Weights of a small mixture-of-experts language model, trained from scratch on English Wikipedia.
Size: width 256, 61.6M parameters.
Below are experts of layer 2 (counted from 0) of a mixture-of-experts language model. Rows are named router (the router's row for the expert), down (a neuron's output weights, with its number) and show model dimensions 0-255. Each number is 128 + 32 x the weight over its row's rms, rounded and kept within 0 to 255. Numbers have three digits each.
After each expert's rows: "comes before" lists some tokens at least twice as common just after its tokens as in all text. This comes from a sample of Wikipedia text that the model never trained on. Tokens count by the router's weight.

# expert 59
router:121146140035073051132132144201111148130120068032117150140165118037121097127096114134135116183161148170111140100141081133161095127137123077092104098186173120118172172177052101143113137110140137141064140196109194162132105164159140096089149127108100128108117080169154163130121104160110167115094191104130127171165147124120125109129149144128133102106065107119135066122177144105173052140106168132109103117122141186103098150128107102107110170131118154138094112112128098211133164157135093134062098167164147077111161135095144128104149120136167122142097115147144102161102127211109141122114097139116191103183153083116133093172111122132120177186177151062099096111128163119175122157116139149135103185117070182092181111152126103108125133157112115114116152129123156128095140118109106
down1:149125120107125155085124072100163172094120119094157187119132122172133185188128130190177136118128148109113146124103103115126095152082069101124175166133138191110109131221147087153139106158136112133128152152132095103081133135159069139125190108144094102156145101100149132154148134141191157108153101102094136163152140102145146125206086119136066144105134130124130095147120155196106044132116174130143174116126149160135154111090161084106091089125188135063139130166129106129122148137094119112085079104136161117118150212107058106128142146121168110166166146109139093135207176117111174090196157173124154145115085178153143094154192142160133153116142089121114151100154156109075197141086057178137148149093080134152142105139172152108106105205105128136104186126130121129089182110085106
comes before: " the", " ", " a", " his", " to", " August"

# expert 114
router:118101092132097084096093169126076175124096116060102107187115066087123124131096081136147187168141200181125095149086103163123095156151077147111123110145104152102131189154103154162075156118170174142086159140126162173109095163143110144102124154101081159089101089137113121099127139089131160087093130098094175132075108070102129070120125101135083084126092112104089128058110071107161164129122146168149108123076075134111107080100141105142156217080105093147104089120129142128129171099136125101079097132100097097077181135110134126157110143208118162160092151134129127092094165181091144101133105138097162124151173140084130178178192091147106119179154102177118101145112138110182150176151171076100106153127127143148106169176050113077139148139128133114134099109073147102115135097162139
down0:131049097148104151113106087111078135169131127141211151098138072126141122144139167113129118138136099151134121103134118132088141102104112151156115083130116176187114200160132146117112178162157113163073143161095127136184136111160090126117192110153105091153142136134136084184155115128144062108102092177141180141073156180156150104115153106100124233186104137086137219167188195096085118115075105113091128131101117143077112078172153174143104105130116060155157178100137153167194189079129128139098106168083097120098166079119158169170108093146123152161105109161127145112145124123132148082122134133089129160113162147152118163134127149137078062100157114221126135142099079167152113106146180087143145152080151103109102189131145136148087117153190130109122093129146125114126153114134132
comes before: " |", " The", "==", "===", " |\n", "–"

# expert 90
router:101089088069089167079142117141143127154141046108122150172172087072171105145115107109102115101133115129110166106131152143111130101191137106122160169132090188117035214174121118127132156150213143111132117128105139122141198103174090103134141103110120118101071082141139162167165130164112162112112192160125106182115084056127087124098184082167111135161151166081083123095111159146143103163164139120130162124097107118142123120126091133098134141095116127108143114107127051178152134119154155081171083123140128097087176107122141128114107152117154161112148147133123089097158114134102181134184122114183112086240142129139154147169138102109094155100126184121128129182158152112144189190169121157134173131197135130135142158202130092086134141129142139117153111145113163103206096161102150
down0:140159105086097145128136114174088108134100169129063147107139147072138147119124147072083121168128160149208133099095143124132122130097121098109179120116067152112145120151131103100152071116187140116153192174116153153095124121132108161067097155099104128138093150140152127098093122142137214118041160136127109123094179145158171191117149114134182119096138133170062163175128157099090150135125118144106135160136070109035109107113167134097166126150196124096139135126184157173106182122135192151096076130194110132119088118119144123143101092107125164101136145121137129131066101129154150127100121088112163131140132132099129136091173155065213076129140149098166110186142128119084128155107105117112083099059132093162204175160150112100184090110102114093134149140104114157138155089036117
comes before: " ", " A", " \"", " L", " W", " %"

# expert 65
router:110119143146085090110102131200098145163130143093142120151158075114166147167120126093165141127091170166144079150106148145089092130207086108078092106135145081136131195151129135139083133117132130138092152162129137155135147108150133114112117105099092144090159129156137075154142123084050146135165090131067190185087077091121103133116130058106098125119095104145065116116134047113155095114121123171167087137086073165099127140107140160164166122104111121131151060060134117135125162128106131060080147153095114106104139137137114153220096158184129172141082133126163155060091139166113093092120154141084116145124133091107124178137127097149120139163143084122134128127104113082167122115111142096060137199108104196106122143187102102053142120089159128131094053100100156098185108067141151
down0:144095141107178166094153123112184121128123098086168194083180188151112107081094131186087115098097094135110131142147157094127112129107136133099094136111164138153075164168180153144147068156044175087065125136090130101109137137120169194162098151201212134108139163117160110154105101183096126133100123100113092146094139088123126143161152149139211203120115176129120134156159127128121127102161131111099169157133120142157189111207139133167156133100133144166141131060120117133124115143079137070130153088158158125129165114124075162137095076078158134157170120141106135134088169086086076132158130166163148168112171127171129122094154110120161104140065074170125093073142159081100123120102111177062124135138104073157173124142146147123135130121125122129072133164092161150129087123141211
comes before: " |", "-", " (", " |\n", ")", " is"

# expert 53
router:091099130137112087082110142211114085129079114102061173143103083051084149116111114085152180124108124111169125113109176092201153122174101161115123065165094164089131157111101142097125137150150151149157168129174097154072150176173083136181128150152108139119121139122140135107071089108113134125198116084126156156127082098087135096082123124098121138136091133177119146142115179064178145150080140157130093141072158135095133116096082130116184141138099096198149104109185130092105172166140157089118116123132137102082178108162136153153086129122108186200143126112105117090165102121156148087157124124133171137127197178158144164169117098136155107135131127148114099140125146100153122098233153083141107204097126153100151113138120155065113172149130152094083078157105119133140162076183110
down0:096144131078114135135129087095111137092100104132121099145146182093105141128120055092107114192120149180065091053166164151140124039108135128155162087136134184124116132123159156096081083148062113147088113108147103117126143164078163103157127095145097088104138163093183116110099146136158111139123130165118135156122037133159153135105086103164117148104143193083130136180069135116161126190176116084129113152157143110206079135150138129141158127075125089094127167117192110067164119133139148140167128158126133163198151110171168115136101105138116085154141075098114139172074152103071147189129106173162134086103113093095105126125114218133112114108091129112138092076086098124143106083148093152139168174119163147113145084100169169160103064150093154120112110154103180092150157164105097
comes before: " the", " be", " have", " not", " States", " a"

# expert 8
router:205164113170115102074114146148098162177129162168153168126196081109115158181087135152122122174189115119108146175147164116169076127166087209147095085138080120147126142116084147193074167147101191159107094203139182141149095123134124079149184213190083184108104116100177135141150139167071119075080140080115136126122145113142185147095159146150108121130156106087131097134099157103129116136146095115161167131138128142093126116146171117082149148101140097054138141156160099167117128103175166125154085113159142135110113132131091157071172131123078146161108190108105148128136107199120128094147107103162143168126105126107129140172166099143144136183162130112153106167108144112118117170170142070108143104171119158164052125140132143076189149139122103159160118057126146110079110145137145
down0:126131106142137100195098139151092163173055106062094115155096159115124121087127097097094122201050135100094075189141122101160170160160177143139124089082133122136166134093137113129107135096120148140133086091168134140105129096081124132112088170117102116085143050115130132040117094090101125103138147098141103166070138162128063090134103095102147112158130137067139057128182119132171148083094173141154072124102171091145102100063130109136092109079175091097100097152152115125101080084111086116120109163115067127150116116146105106108128161115116138165093099073096117118146128207154096143088155130090119084094142096070144128170162146098146141112134151080105095168179124125166092118062154064104144164089104130116083201157064126128099099130137172115119084097079121122135144120122128
comes before: " The", "==", " He", " In", " It", "The"

# expert 76
router:097103127127092178176108222166107130093165066068104123126107117158129127140082161129139106136116178125152116167115110095147142165170096120125150112187123129120168128133135138137139142125139184172111182173172180131101136140117120110127156201116142158108124112131179104096121185062061108146153104127096135154080084152146100125132146135147101119159135163131119126123088177140164077094126081185142083149109081081108103152127128113175112142084130105058118109132096086202202112108105122096046134114143108137163162153132110059176077089107130140130143113153098135130146126098083093066186103166108154099177142172111073143094161131115109109175182144151202146165161111157090133176156115109132171178126096098143187094119161116080107110174172164117156113124121114132133043095163101
down0:154138089125097227134105154140127131115048132176091157169122137071126131085161119071069122071132109135187127158162120117155147115110177158150154195102095111127089209112080101119110146121080132112121151143152148144190166124169151075078198167093110085145100123167139159173098144190092087125132149156143152127067107083128125124080126173113115075189152085116102137135076108109107157123132136120066104197124120153139126146097105105146087179109094081145133141091112131140076160108153158127098131110159096181091187140137078172098107144177127180159150128130125111075083128107126109194127108119164098192132108149133137146124080129201136171108129137112131114167147156115094131163159154105090138127152147122117161133088117105076140103111122131123114100142141199071099180071186115
comes before: "-", "|", "==", "The", "===", "In"

# expert 54
router:131098139138137129116140179145102104162153145123105106213186088113123115120132132094158163206177201174137087160145135122109155114147056162106103141161152133124111171123043120125138170078164130149097133119145159229153100172097135096108174181104077168093062064088110147146113129155133140161122112117099132164115123128083178136114128138191093062147105108108102117099102122147134160110100126095159115154062095150126116090115178104099187158103111071142120115131121108117135111147144141124110127150125100085055209125163124125151094141121122133145138168115097130110146099128096134106121138143161190124118149125066108189090179043160116112181199102139124089136114148150116150139106131089140147153098116177166124155179103149083139141130122137138111056044102117050120102140163142
down0:106097143154142170119147124089163119087107171148117081146188118153138093180145054104124140125136081097147144131109131130183135068138173059122134088077132085092155145121117116104177187148089120150171087087140158079105098187140113147136123186165147170094179102086127156157146116137131094111082167082161176136119130153112108167163151105186196160120103124094131076136093113153158085173162041125055082136147171176134111100155147143111053080098127100116168074120159127134121083110142098122120154126129108109125073160105090096108172106105126126131108127099138124127131067115177113136172100145066177140130165047143078071092140164165131092089113117166151132135063117140132142130138117159140123098099158109141103090112175159132177158088183126182159118087112110187139111110114074
comes before: "20", "19", "1", "2", "0", "3"

# expert 82
router:098071135137085116115125163178095139157124134116145127162143079115134134195081116051143156116118176153133113132076180156098120116171103132111103136128160121145138239158132134098118150122150150114077114162114132173111137074170146112144124128116075120051130104109082106181151171155059139137149140134070179156070080098134096131123123032080100117133100103100070102087123091137147060092153077135185133139099086145089145102098136132143186147102108129119132064084150143138116196127141121060115148124088112118120136116125125153215113159145109171099112113125170141025085130142154119092151185108100128135139140129131145159140119074166133140159126078120163113143121137087144136101101122135056146182151106172168140149178088102084164102100134147121128070126073149101163114091117138
down0:132167166103067088102133143210190186113120195103095150134150113149153151067109138064164131097135158116154117140078150135121100132121097141135165107135124094116137148149140118055106085130152078143119105103101199166166167191106127187126093114160122086142180113125120105189114141139146097159151159090074105107139182142150132157130167176080144130118141111175123089104135107188120120160097140115139185110135136182164140131092087146142132107145120135131168112100150102128125086189140116135085135105204170118145183129089073112123107157147150150125099134072149144148098125142083126141163153077131169156116071113119150127112091148066125174171116149109164117129162179098148135103087100166107136124153076112107117068206158138034132160092065066154166201182152136138112095158139161
comes before: "-", " |", " |\n", " (", " and", " is"

# expert 28
router:177157132133145117160139124124076106097162115093118117133151157111165138131120171136166171161158192155121089143101127134116139172169136149126074076169117135137180154097096129168134147127155129151071133102112101176132146143144169099052134143159102192094088094115098063088103198116119160171147170155067162187146110135085136115107096174159113105159098127123079117102088119136140130163097151148187125126121074132108046108103168081116146192066098065131140149117093131103131147126109119127092129209131125068039170118119110120116082134112104166139091166112110115066122157143133124130132137131135195147138181159090128158144160110112110123158168145178132080107102141099216190138114179083141142180120143147177098206163100137106136179098150152124137110075083124102074158113139148
down0:153115136135071142200155176127133149174080134105137125119113112104142133167107154126130129144079154102148147125071125120085099107120102159126185130139148147127162168114178146171124163171099188122133142082097169121167090175144090098099068132139108186122120113121075140118135164117144090092135156112123115108086101207125121107160131151217079180100129119155110116061084101130077139112130145126165090128175101051188125186094147121158121119180151066109101127196089189173125131106174141116117151103117153146069107144171098188122157203164102171101091122117124121123115144122171082100108110119094175069168108145106150092164158173153123150145110071065113154129110149089147101163139139048125097149141175149148104127147148160069119132123056113095110145103166086148081115105185131
comes before: "19", "20", "1", "2", "3", "18"

# expert 47
router:159170103145085143094076144139089128170134132138118186100152123115168125162037147134124163127182114143125147158153155131131108115153118195103116121126081110111136137142076162172126151129133179176070117196118147138179092187127156076137128207150120146121120112152175134145137181138109131083110182102146101127118112120135195127101149148139123127152105085065143113150100174127139104163150112114162187137127096126051115141127165046081120153100119129040141159123150038203191168124184106129162067126146073136112121101122130159099157144097075152166139166131139157133120098149138134104200139128163160150153108164084136137111152106155145125188128129126173103159164156112119166186133120085083190112134143145155093108113141141080138183089137125130116109068085146042078107140131135
down0:137169113123085045131145178181071128136189180217115130129132192154160157082119128150106117133201099113132188092103107137108077143121077154167120117142105121131178109166135117124188155156166113113112128185128164116137204112167127137163173120125135131123076096139135133085169145149066129133164182153148113150082106131168158193154103129117083120142167168134135149196165159126128173101081119106104219157074184108067120090208171084127086157164112118152102148160180156163112104133096103062104116103178076119150123138121091151131145170138130162159152142145100099097107099109162144123102135137167176147136144134164086186147098112117190097129144129143167091148072142119138166118113168064085094152124119149155178138141120119122087140163101117155179162130149112100132141128155134
comes before: " The", "==", " In", " He", " It", "The"

# expert 74
router:092161127106110098159113144121103152145090104116120135195169131116180116096104147064148117106167127153112074108119101152131097149160154131130155151122121130087105154128117136154141157084187194163145136121139095147122203085208128145138116164107082151142147086132122128132195114139093135116133139102057218149097106112088155135086093116148130104180159156082118070160158144097169156072125162159150132139087126100117120148094097086146171138073149069035130100143139089141127122191172086148157033135155160174142146077105147089180126140160124136152104108125151042127117148160150157174146137070113126117142119142127108111177111116080116194117156159096145146115108176139120145163125120051153147134135111141092098182146067106123173119100181095095157139074114149115152165056114177
down0:142091187069198126117139185120137067089092125162080148149093153123143140133173136133146117125119137152151117115117123173177185127141155155213138119128168163146113149163150075103136155145107126099135164122162110149053097100094145220098108145151130152148147169142193186122074072153139122134138123143169152150159063131060094119125092134082098121130137094164162086152121123214175099132101145112137092139122086126153215145117074127155112059089167163109141128057064148110133139118120044149075127135152117086141097135184141076115109140087135134079092123147145178094131147151105105160110129118143123152176052109191146096056148128118105121112136108091157095125109124146101148176132108169135143138107167064140152136125154138163123095097120159118096184106193152136117139126131127
comes before: ",", "\n", " (", "'s", "\n\n", " City"

# expert 89
router:131065124075134145119106156169137066128110098091099100172116150094131104169112115140123106143118115142142154130123162180089157051161169108111153115127115116152143160178159134110120144136225144150073073132122172162160163097147111116166174157146112098050078105105107185127156125096074164130082169161087104161148052094122127109081118091095123104158118140136086151172104120147124158132106146094217169155088144081139136138105091123066157132086137081112120104045137117175142199125129146161143074121114142152124116131164093104115104125091155141116153101138148097101185079105104200122177101119139148073161144125153112119141153083129128087086128125089091119128138145133124117117084173131123163103132161200184116180172066094081131125146160163108151149129076178116157050101097109
down0:118166116100118138107166127100137166157137174152131198081119159148184129120086126143115108146138100146069079100076149113101148123122103104247153145111092152129074144148115171102100126125124160097145127074105188117095108111078157158085135151192119093143169127122133088166165067169155099131110123103132135135113145145181129157126130080124116163113175099103165098101107162125172088158135116127120104101170100194169125079144093136049086108157149096117101129109113116091093143069089138145125161119144178156099116169198149122187157120150119109135180134103156106138140238185177147114072085185134109176096150098124109149145153181151167126129101146075155066165175162172106153159149130183115107128145161067125123149092137145159115168125070096182111135127134121126146182081135125
comes before: "-", "|", "=", " •", " \"", " The"

# expert 107
router:109108125117120146136127199185108109134164115107068135226153084142124117117135162100154168191192205163137096147113143134093150132166060160110102123159146129127110193142060125100107192042212128153113129120117153202157109166120121121081141183110092174076065092085125125133105148180121139141156101123124137130082149132103178123114109149171087076138107106123082110097127105164133150138107151091196097161067109123120111094121185114122143152107131084145147087128112101114131119127139130140114131132116106083063241131167133091140095128163140138117132163120122148106121137123084136131116150129126184144130143105093123154107196061111131126144198118116161083117103151163097181130104134102112116144114120189158114148210127127093113148120133097115112062076097126066093129135141134
down0:131091143170174167154131082155124113061081150192126094072162107155164122126160165136195167103124152137112155133148113077128221134116149115139111047106111132085094088055179149171191120137111057125114086122123081139134117112133107178144094119129141075133135169142101111109131111087146154138140097171060103129114091141168102133102152097114107140100135178132109140137124135127152126161113096093175155159162183124144088136071118159085120129117126165205133162104109183087131140097122118139080160160073131133183114165152134117157110077046138131109098124175168115109129178190090111107151112143162118140108090159141112132061167151116114149131143121154161215083131098115183146117128147130150081099081155126148079179148127119152109153075068140184099119136071116119113112207154149
comes before: "20", "19", "1", "0", "2", "3"

# expert 38
router:118147125079093067117093139173106100150102079059134120121139142075156106168103125147137111173161210140104141135148113153116063128136120114114094113152168217090156127184134187102126162137130155115104178128132209144123165173192135130084096143196141116108129094118216127168137115147097192155134162174128136111140121114135133087105116179137098107138128149063114103141193171085146062151202138121148122114117109165125135124126158145128152125082118141145112052105139107151106159093150120098112118235132135096092142143117155142111167087115115180128138062169120059097119142169102165139105126097178168107163156092145108137138155109144164206129160139113123097095089225060092128143147164114141119146129131161095172107152132104118151167156126072127094142099105151111146146112108115
down1:179105150115094089131173184198099093112162064107154067133135179154136124168131143145103139142150164147150104166125104168160120140080097147140142192135116120122108155153123140096186137145139089118140141149128153107102149150095156157106124150091120143170101134088203133113126111151120080078117158108119085094146172078084092205121123178197149121044168152161116108099162154096145125128157137144110131106087110155121130176104134128116074073128185126075139136118146164178066149138126162187103119152151144079133151174072101173117116157139135136131093089119139131155087138130139130170124146097111173123112074126116061101153166148110097144164129185083142058097056153203054108186072148178130143181121092120152148121099170165108124133161114131172087163078140093187088132134095127
comes before: " the", " ", " a", " his", " this", " its"

# expert 33
router:110170120117119110155107161112091134130075095125115122176153130121180098084091106049169132115167125139093052119091092157148144119128143143137157131115131117105131154140105138165131152084165187141133156125143093146096168082190141134152122172125097143129132086153141146151192140127093141132177113087050219159122106113087133112094118156162095092176138147075127107164151149075178179055144154196145138107097095125106130161085108109132131138091114098035112048134160098130140105165159093120154038156171099162111138075122126148193124116153113150140092122116102042112090147151132167153179137082110127128143130136133128107170134111097109197155161176102124145125102183134143153128110122074144158141140101179102127181144096127119178120095175077127181134093088151110120169051110140
down0:085110111151102125144168049128135118121194167158096093093180113108130134108128119123156144092126167183130163103132119109169145134132105145129184145150119175123085127132066063080127150083076116149127116087141088148140135144106160114117133132144133075181118106172137134072079152109103126102203208192123141143116156166092059125163145090127110099129136139097121160154137087164096151117151133082061115108114136193143152138144097102135139102076090132166136106085108088155110122111081134128157118221138175148104113139161153056161131125148091175146118149167140093175160097137178128153106165197153096084119131092082081151118094126137146118139117137184144145086170118093165170125150175188069068121158144138190101108101132144183090126127187148119110112104170169158081146179128061
comes before: ",", "\n", " (", "'s", " and", "\n\n"

# expert 48
router:133095120067117129124118105129134128137085091085077164129135097060186063159127085104110126141130111156155166128158156194111166116207145086119150091089094142115122163185116152158117150153192118170090115238099169122145170091152063108144129112123138105098092115136143140159111113116120190074053173173130116139130092062107117123091144095138129115175148107124064146118120125154126112158183170128156161157109152143124106145135142151109115122093146126121117082138154123226119116123142155106177084133128120133118147148156102086088100121128166159124149148142121080144172078158111228153169106134125110151188119150126125160149171120075111106112149168157083170132120121136130134166182177117147126113175146189139126196235122100084129160109150149112118139102118191135170119072134133
down0:125086130061181171097159122150155081130150126123109142050117112115151141135090198105099099096146113122164162103151172124080118120078160155128118140089108108171134147166159095111107144181117151112109131107129142107141115129123151114139154121164104161107128156143105160155137114129111121144116136122139123122098117197140089166137205100111139174162094125151145148127084115137111136225107034120104154162095149045105134143183091128074128157237123184160148131122145167167076107133152080161095117053148088125099150118174159148155165110135132138142171175135129165082137074151150093113087164127135168206129089137115169112098183127161132101069152119109144157172224103150139169098108157159150133110125116141123121064079134171113111143139130115150095107138120126111183115203201100
comes before: " ", " \"", " The", " •", " Total", " A"

# expert 40
router:135121088121111115152140153154113140136144068140119147144130068129100121148102129048105166096106162131125123141188156135116140136119111185145172186104139195097131250149124129174121167162135154134108114151126120152139160091147085092150088093127057135138135106142206084123106173115158153111120110113116137133119105145126110123123142135149138133183066090122131095090137138132127121140190110153103135083084116102120166093155106095122122225099141173156170078103138138198143119090129138038134144153069138102046163121137105109165127136125135160140051219142135120086082110173106187138121111131124149115183069133135156121218179123090131119134144147178171127128170121109136167190119119149139107124127104109098097164228100139103105147150144104135144084153092120129109068099123127
down0:095158150122183105086131138167136089159139115163158095103165179119159118196139141175110097163189104143124145070134126213163200102147110129133122106093098135146180116102210124132129168102125128173086146176156156159172126115128136138108169135123170107078084135122163079060148142140133091097091126121105062076126132139119072111126086098067116145128092105130131176077155176120070122122120081183121170153136079112108170145186157136127187098151160172138111098136132184151088173129126098138181127140161075113130088191115078115171146110093090124119141098127138117150177131108145139107110187102098166145119070137191067093115079118168169140150142118152181141102107088093155115111124143068170123132115114181175155166145155145163155129081150209160102140134118132155158152158130087
comes before: " ", " —", " +", " −", " .", " USA"

# expert 119
router:129137126116106064111139148133121161102159112086039144187158133146090100127102108057162203223146177221131094115158147110157118119210125160150116123134163151142118161115050132088125152111136137159121084154126157183088135164099072132085109162141130161080107072115131092116141115102149134125123110145119144137100119134146159123103146105099088061138067100075103110119089136129162108154108101101149107119057151142102126100150168154116134190121101083140109117131111116112196104097132124140111156132110076090047216145125108068106073158106139146127134167122128105103135153163100119102108150158101137168110155176074081182077163054148128173160199120162092122088145109121146142119093144086148127172130144137149117168192103119138130138183131134144156092113131138072116159098154121
down0:153146108169075058176118119103078093147124124164086225139081097102146154072138148136136109089160149101132094107123100132112146148139095112090150147156100098172096117163082136152113180134118159169098138083073111123150102148127135157184131093126097133101099152138123147159136197070098123103104111104127132113140162100173170116137127160126174176117135143186089079150122146147115151082181179112175165131079104111095107127156121142116172125147121113055153116159091113165113113107140099089189069060176146116143145167123124165111066078180091145166081127097112114140119146128069144154174139085143167140144124132136091110156137136157190091080085089096188111117149101101051195125110120109113157097136092079130120051099124076134122143075154137159118119050107125083104136097065150
comes before: "20", "19", "18", "0", "17", "16"

# expert 98
router:144094079138096145156102171227088129103125143091073144193179116167124130064100172148118145159138136145137109117076143112172117103124088097129119101164128147110097147166075143147045160062162118179108093117093172179152075169142151159091083172131133159101068109151183131138095160121114128103193099100121139156084159080108123083107109145132081106134089113170103097059101102157148153112172152125150089107094132110107087161150124104153156166112089106169154071090108096118134152105109086110163147102090140105053180098127116145155132090204166166156046134111161179086090186117136146141127141141088212203156145109134130133125171090148154128105173108107161133112083131124142137128100105132119078082134130142164116168157093093130154147098164124131092110129117146098100171127117112
down0:097092100079110148089193163145152186175124130052094114160136061154147140122130175109152080126175125145121129090179111084196138121104097122080053113158140132129066201170155118105157139102131101080100095101119134137105184136135106154152093089143142162161110143103136156108051156122157065116151154134129097142145092147104080183079125107157104167105156116146116143135174137158115121087106124173096107091090172139104137124155088141140171191160147143145126170115178087155105143081076138164140113161162110103053093114105091163122103110117038150129118185103156166118138171126073190119137146177092157146170122124143097106116142135075112130117136083135069139140126092133072167143129102166123086116153142067123130149149141171134134119212122156104176092158122139076112208129121141
comes before: " |", "2", "1", " |\n", "|", "19"

# expert 15
router:173177151173123078114124131130083128097153149128122142173172089141107105122150111109165162195170193142189092128137104122122135124114092137168131082163100173116198158080105141141093131123118127157086163184161171166124146097082094156080131209134073150075077102101114116076077151101130126100126110109055144143100139112117141095109113140119063103142150161142111119136099118122117135130104162106169110105091134179112097137126164122129163193113137173115154143109110130097143133101133054119084152175098163082026151149121075152140094103155110152149093188146091142090104124139147108136129129133145136154144104133108158156124178100162103108138247121141139136123143117082135136173116159084191101100114130128147081168146064107098129145102178176100107035103107124115059131118180164
down0:149145077181129123093102136154121110137128183173073141146124156101114100169149118144172141093111075084133086106185113142121065120157144135074124162105076044152145111142160106086182091029170079149133097111092072089100112100127164136178161148109084138089158167125114112090151171136141095139170159141117082118120168149138124186110145104111183082121099110149087168180160136166092140131100119126122216157128118157119175109125180122132138151090159112161068124162108127152141154137097074174105114141162134109185100108102136127102071114099045133146127057046152105123112094096203121122122132209098158154139167116104102095160118142178161168131137119112163099103103076116124104147063122201114165120113106129130190112104120159130164128089144149108126118118155168110133148123099119
comes before: "0", "1", "2", "3", "4", "6"

# expert 80
router:124096125121117162118120185183103119144169119126099142218170107098125115163138150067154175225176173180102097173116142142100142134191067168110096133173154126123099180136061138100139178067222128135114125118146142195150109173116115120096167162109084149070075105098116128138122157141132142154140106120132130147100127123108179142123099137178090060152137126107085159120105150156128155150110126091182097153091120130125116101123174096106188151102109079144113102146105118113151109154137166134108124158152102083083192123166131089159096147122138140120162157112120113096156101133092136131107166146141181118123165140104111206093182026137102136174173119138110074111122142160135168127106136097104130152112116196157120152220107134118112146154117090135105063065106130065111098132152142
down0:134131157153155170096140056195180060121121096145125108091176070089083118132091101109122112104143148148113138219153108153166092112115088133117167117145180121165145085125142135161137136189160145088098129164187130164062087088161084143124141141168161148103101154098143136178131122143119106116150134115111084124170044165108107127173097172144196145152148075106148104113141116114075091110180116152184136127098142089118129112112147145094130104101154136154097150146122108129113067142088149080118086133136094161088128150121116055159116185081136112119096209134131210145117075099090133086134178138120069148037105079143110131143150111137140084143149131127139157106124149125145151087037128106127147117100171161126170133125170159162103148182118088164179127161148076132183095146102111
comes before: "20", "19", "1", "2", "18", "0"

# expert 79
router:121082119140118128155131185128107154140071117115133123197108100056141094114119107090155095084115124130191101143158163126149121088154151151115160141128095154145125227127088106130128163098170185142129108136130103171122180125149117114165136173122069135155151115117112151158197146149094156098153142080032240127169105120051098145068152087185108092135103122091107093125099155089127144082114149167118139119083138112123128152116135165164151151084120070015161083085128093137138114093164091114119090152153144155115122092117115141149114130100131152155164122154126060133122134149147189165121167103132116129149083116102081137163108130074122145165185136118103155101084208122150141150141137062169172147131109130112133130150095095087151129098161086108161128112107145114172131040134164
down0:120190088094133130163156166166120066105141131124192131096142094112115174069084108120102130095132108143082083116121162126160097176139188133117164101169128167140051157131103119134113143068178150163144107093179157159130150160154127165116088101043093175084113085134091162092067140098080152137096167160134147138120137110108095068094076081062153103146080132114138099149102099173132110069127142103169182169109156089127108104138118119143087130127119069143100179116140128097109159123139103070093126149122102145115209084119141108181116136132139153146131102168091106065119164118139087160213127115127128062139200134135088125143153131130130146060081127112149081159125142111174152060173160094142138105130115162169108101156090156144079106198131108163142130119121086138082122093128102
comes before: ",", " (", "'s", "\n", " was", " –"

# expert 6
router:156146094077099119149143116152125128087120073133112168144168069115108111156109143045096146085101138133124140145181174143163117132169131185139167182095101170119120213137132127146127162171172143146144132198142090133126130099133111114141084085142100137118163119112197109154108122170129169126138129120147145147117090116126128131121171123162146130175116136116098133076123149128136111148197151182098126102102172104125116089141104111126091208096153171147173088137105114200131095080119162041167129151094100107065162129127147094181132137112165175147100213130114078106082121182102179156118113174129109132171094110136138153214166139089105155123134164183125152146176124155163213188142122161100102122179089114092105157228137146102095166142140110144153067134106136123137114119132165
down0:063145154099136121122086086217112105111083118070073133150136126137134130166084145143160121105180185078132094095174146139133187151112077127173117176122157134068118113114162132166132130091041225106119187162097071096121114139142131167088142118099131172120104096133080074100130151151178089158139054113075107136107151145142134137174188103165116167168160092157086114180150151144175117083111158088142103144120103100071129095101121125108118099131123093131172109162084157093091107104123158155134145157114047163171131081098132125161193080160121113063140113106131101092195145098122174133087139162100098136133124132109165148175089155139152149075122078120138148149171166145126141121156119170147128168110171128093160121116122140065116118165154115141156080123099130122179189135106112
comes before: " ", " —", " +", " −", " \"", " ."

# expert 3
router:114081048096083140132110176142091107079079167148122117164200111122106129169076082157111087195119148164155098135103146125132072133114147099126072118137084179084113102141122156132112131101205113123154106147138186189115114139128091157143115083122109128095119116123103123072175165128123150124142126155044155103058032072088141120084190135137139147166186183124090126170106081084130124125097130162153129199086134125119110079072131133133202174118111074120094140066125121121149079111190109145145119120151138063155163122095113071136144144126096138115100098140140100095081101092085148099122087124125122162161136110128114165138139087080110070116175135100122104127090158121094131116149150132097084108166113090150126132191105080074156113124156130137190076127112143131144140160172145
down0:078080123118155126130076079118104157133093085130103092131172161214090170166154065096110114133127122145079115202144199098095121114106148116100181091102110170116164110123129130115188096090172107140105127191137099092129146126099222147143127108085074115147144144109123159133127072152145118134099117144147119097166111113113139108129135128077155096150127121094129178130176160135092144098147122112130132177157106133086100135126116062193091106107089136150180170151146158152197145145136125070127150103102091144154156100115165084093123079114129141158145102116131175079125120099128036133139137092164071136097111145139054102120130083110098077129097141147060102112158137108165074072101087134122106162163121150171080144065124095184116148077112066119122117093145115152092169211110154
comes before: ":", "-", "\n", "=", "==", "|"